Experts of a small language model.
Size: 14 layers, width 384, 78.7M parameters.
Experts: 2 picks a token, a softmax router, a shared expert of 192 neurons.
Training: a variant of SOAP for the experts, 368M tokens, 5617 steps.
Below are experts of layer 2 (counted from 0) of a mixture-of-experts language model. Rows are named gate (a neuron's input weights, with its number), up (a neuron's input weights, with its number) and show model dimensions 0-47. Each number is 200 + 20 x the weight over its row's rms, rounded and kept within 0 to 999.
Before each expert's rows: "gets" lists some tokens that make up at least twice as much of what it gets as of all text. This comes from a sample of Wikipedia text that the model never trained on. Tokens count by the router's weight.

# expert 14
gets: " the", " of", " in", " to", " a", " for"
gate0,190,217,216,221,207,242,203,217,208,185,213,179,242,192,188,190,163,209,195,186,178,216,159,197,195,228,178,205,196,170,169,197,213,194,179,208,205,182,197,216,172,178,180,176,213,217,225,165
up0,217,202,187,217,194,189,207,192,157,197,208,195,209,206,227,186,226,192,227,196,172,201,198,228,187,194,190,157,177,214,206,201,183,211,219,211,219,174,184,203,187,200,189,199,183,185,203,193
gate1,223,205,214,195,199,236,213,215,213,251,234,209,201,212,179,198,191,192,165,175,189,203,199,181,197,213,164,219,180,193,172,210,209,205,222,188,198,204,171,200,178,208,171,204,197,175,201,204
up1,197,182,199,196,169,186,164,193,189,226,167,202,212,220,229,206,195,199,196,195,203,197,216,198,216,139,218,198,172,229,165,245,206,205,201,203,141,190,182,193,203,212,198,186,212,197,242,196

# expert 6
gets: " 1", " 2", " 3", " 4", " 6", " 5"
gate0,184,170,209,195,214,193,197,196,227,201,208,165,198,192,207,222,193,210,209,209,212,170,220,205,195,187,225,212,197,197,244,197,216,202,196,173,197,206,208,171,182,204,195,191,174,207,183,212
up0,200,150,203,209,178,195,191,230,201,225,183,189,195,194,210,183,205,214,197,193,193,179,185,198,198,191,198,191,175,235,222,210,223,211,220,223,213,189,215,173,202,204,201,199,199,215,169,202
gate1,187,162,197,180,217,212,196,221,227,200,170,189,216,205,142,184,220,160,200,209,191,208,180,212,191,182,210,205,214,221,177,186,197,185,215,223,215,231,217,174,158,201,209,246,195,190,199,198
up1,236,173,226,245,175,202,168,190,187,177,191,206,222,190,186,232,179,216,187,214,180,184,211,169,238,194,209,200,190,178,208,200,197,185,192,195,179,174,209,182,201,199,190,181,174,163,183,213

# expert 15
gets: " that", " which", " New", "al", " who", " United"
gate0,195,231,206,245,215,211,196,211,202,204,203,210,209,223,161,189,212,195,215,214,149,212,188,200,186,213,205,185,213,211,181,231,182,235,154,192,195,170,251,208,167,183,225,197,189,199,196,198
up0,166,185,203,182,199,193,187,191,170,199,172,185,173,198,186,219,214,205,179,200,249,229,196,198,199,182,258,181,187,193,218,220,228,185,179,211,192,219,202,231,226,193,189,218,167,182,188,222
gate1,239,182,172,233,187,185,179,187,210,198,176,224,204,195,193,159,231,204,218,184,205,198,172,181,208,189,172,220,191,196,211,200,205,200,220,210,160,193,167,188,198,190,196,213,186,199,203,138
up1,218,216,208,202,178,167,186,182,227,197,243,196,199,212,217,229,235,203,227,190,242,195,183,146,209,214,207,212,193,200,172,185,196,231,211,181,217,224,183,198,186,192,169,189,221,148,164,222

# expert 8
gets: "==", " B", " S", " C", " K", " D"
gate0,201,201,182,170,187,208,199,189,202,187,227,199,218,197,177,236,216,262,198,210,201,183,205,241,160,186,213,203,209,171,163,210,176,158,237,211,205,191,190,215,204,189,188,211,213,219,225,177
up0,223,211,234,225,189,153,228,187,189,175,197,210,206,199,203,232,182,232,198,223,203,213,185,179,189,202,172,176,185,175,192,188,208,216,224,232,185,173,233,207,191,184,186,237,205,205,208,215
gate1,217,221,179,177,197,214,162,218,202,181,213,200,190,194,223,185,190,183,198,205,198,200,201,189,169,175,217,191,173,227,197,202,211,193,207,241,179,211,197,196,199,204,220,210,251,196,179,194
up1,200,212,165,189,202,217,195,172,214,206,218,186,192,149,220,202,213,202,177,191,217,165,168,179,225,200,190,204,218,202,203,227,219,228,190,152,173,184,187,237,227,186,184,223,197,214,208,176

# expert 10
gets: "-", "|", ":", " \"", "=", " name"
gate0,177,189,201,166,237,189,215,205,228,214,202,211,234,201,210,196,160,204,191,211,162,179,223,202,204,203,186,181,195,237,203,215,169,187,222,254,151,194,174,207,206,259,202,209,205,234,206,217
up0,212,215,200,245,197,217,211,207,241,234,206,207,203,233,202,210,207,211,229,206,227,216,200,185,227,178,175,191,193,206,211,211,191,183,141,219,191,187,242,191,193,187,190,183,153,176,213,194
gate1,222,209,227,208,240,179,190,211,201,216,227,217,214,169,230,185,147,183,164,199,214,190,184,179,197,190,206,234,233,184,225,185,198,216,227,197,204,185,235,192,180,210,202,214,214,207,205,204
up1,203,199,204,172,201,235,214,222,207,212,204,225,230,203,188,208,202,158,193,182,161,215,205,181,185,248,207,205,200,205,154,199,210,218,180,187,194,239,206,187,192,198,170,217,197,166,214,201

# expert 13
gets: ".", " The", " it", " St", " the", " It"
gate0,223,190,171,223,190,216,223,187,184,193,222,181,195,191,234,182,223,234,196,179,167,201,198,167,216,182,230,205,199,216,206,162,210,233,210,188,180,185,172,254,183,223,222,236,202,224,172,227
up0,206,238,217,191,204,220,177,200,186,226,242,200,221,200,175,212,198,192,188,191,185,205,245,169,192,175,194,189,200,216,170,161,205,194,229,212,224,206,205,207,173,178,201,218,186,225,218,183
gate1,185,218,219,188,178,187,206,195,229,207,212,195,220,172,198,167,226,170,212,216,211,201,210,154,184,209,197,191,174,218,185,187,195,198,196,225,222,219,202,209,222,204,170,227,215,224,171,215
up1,198,222,158,232,235,195,175,242,187,182,198,176,188,211,176,223,190,220,212,210,184,201,200,192,163,210,191,180,226,193,170,209,191,208,205,181,240,174,229,207,202,174,248,219,185,216,189,184

# expert 4
gets: "\n", ")", ".", " ", "\"", "=="
gate0,188,186,196,179,176,185,203,201,184,219,224,160,227,199,176,217,200,197,191,210,200,203,207,203,182,190,191,168,191,211,191,243,207,205,202,217,183,205,223,177,170,202,225,209,203,169,176,204
up0,170,233,193,209,195,214,219,215,226,182,205,203,235,206,213,183,192,203,199,246,215,199,224,196,211,186,158,210,188,220,232,206,184,182,189,217,194,223,219,206,221,234,207,205,206,208,186,209
gate1,155,217,169,195,176,213,206,189,171,208,198,184,231,226,203,224,211,201,200,215,202,193,177,186,186,175,219,195,197,179,209,203,226,181,190,221,193,211,155,190,167,203,218,221,172,177,188,183
up1,202,202,201,197,163,201,230,230,225,224,196,238,221,225,163,168,213,180,204,188,218,214,194,182,204,215,204,185,197,233,181,179,164,168,199,205,209,209,170,189,183,208,202,201,184,182,211,181

# expert 9
gets: " (", "/", "ic", " /", "ist", "("
gate0,189,204,187,203,209,187,201,186,208,207,222,175,194,214,178,171,190,182,164,190,219,202,204,198,234,205,201,193,192,214,221,194,213,207,209,209,208,197,241,208,205,213,217,184,216,211,196,228
up0,210,221,184,194,200,195,235,216,203,180,224,216,193,210,235,211,226,206,163,216,203,187,192,204,206,197,217,203,192,190,215,210,227,199,188,227,223,212,210,198,230,227,175,220,193,232,156,194
gate1,176,222,193,215,226,195,196,183,183,215,224,206,200,200,178,181,209,213,227,171,227,217,191,232,214,194,182,165,204,176,193,199,162,204,203,238,222,182,221,188,174,182,216,191,221,187,198,189
up1,169,146,145,218,216,216,182,161,196,205,183,178,182,246,207,198,218,240,191,221,199,202,196,208,183,206,159,200,214,183,209,225,176,206,212,200,195,216,245,176,228,221,229,170,202,172,226,207

# expert 11
gets: "–", " 0", "1", "0", "2", "3"
gate0,179,215,232,235,206,207,198,224,192,187,199,232,200,215,222,223,179,224,199,193,201,198,185,207,188,196,208,190,181,189,201,202,230,187,221,190,143,208,206,204,218,209,200,154,204,206,227,201
up0,239,211,197,200,156,184,219,207,231,213,206,171,207,240,198,195,178,207,178,197,156,224,179,190,190,214,229,206,172,223,184,219,215,204,194,188,206,219,222,188,211,168,215,188,187,193,204,201
gate1,230,231,190,218,208,189,218,211,225,163,230,217,202,231,177,241,217,214,219,233,229,168,199,214,188,194,235,208,187,198,198,214,215,199,203,200,200,194,147,191,211,186,212,209,211,145,257,188
up1,191,213,137,228,196,203,226,213,179,170,204,166,208,190,181,206,191,195,177,170,241,175,187,182,212,169,208,198,174,201,191,212,218,210,210,196,228,229,199,206,190,145,164,184,219,161,200,166

# expert 3
gets: " |", ";", " ", " –", " -", "'"
gate0,195,160,208,220,185,187,219,225,187,189,245,203,202,204,193,191,211,223,165,175,187,183,214,192,212,204,226,212,194,246,199,198,220,222,194,228,201,218,178,165,208,228,197,190,180,173,194,194
up0,177,249,195,219,197,187,225,194,192,207,187,215,198,174,192,241,193,187,197,222,223,167,195,198,164,207,228,174,184,221,211,197,149,225,222,197,210,207,192,231,224,193,192,187,231,224,198,243
gate1,192,202,206,181,224,174,192,232,197,200,206,190,179,166,225,238,193,198,203,212,223,191,187,189,155,243,218,205,204,180,195,192,206,202,221,182,216,209,119,209,183,184,196,219,198,188,220,204
up1,221,231,205,183,237,195,230,206,182,225,224,192,204,181,234,201,217,225,231,229,204,199,168,200,160,209,231,208,229,189,215,209,195,193,189,180,188,200,166,224,199,172,187,218,216,206,196,177

# expert 12
gets: ",", " and", " was", " as", " with", " is"
gate0,190,215,241,181,203,219,208,223,203,205,217,195,198,218,226,194,216,211,208,201,229,201,178,173,186,228,192,195,207,184,198,179,221,168,186,219,189,193,192,218,203,204,187,169,212,235,181,207
up0,213,206,178,163,222,216,247,216,183,237,250,227,204,204,222,186,188,191,233,178,143,165,201,194,158,192,194,209,164,185,196,205,144,175,204,203,184,219,212,218,202,204,189,223,231,199,193,249
gate1,184,233,204,206,209,196,205,230,179,195,240,205,207,201,161,202,197,200,212,211,210,177,216,203,191,186,207,184,190,201,209,197,221,233,210,196,212,215,191,231,218,210,219,175,206,207,203,172
up1,184,206,186,231,249,205,210,185,247,216,151,194,185,201,185,204,199,198,185,188,191,189,158,188,232,219,229,256,229,200,241,176,198,194,186,231,191,208,200,218,203,197,211,196,204,193,205,199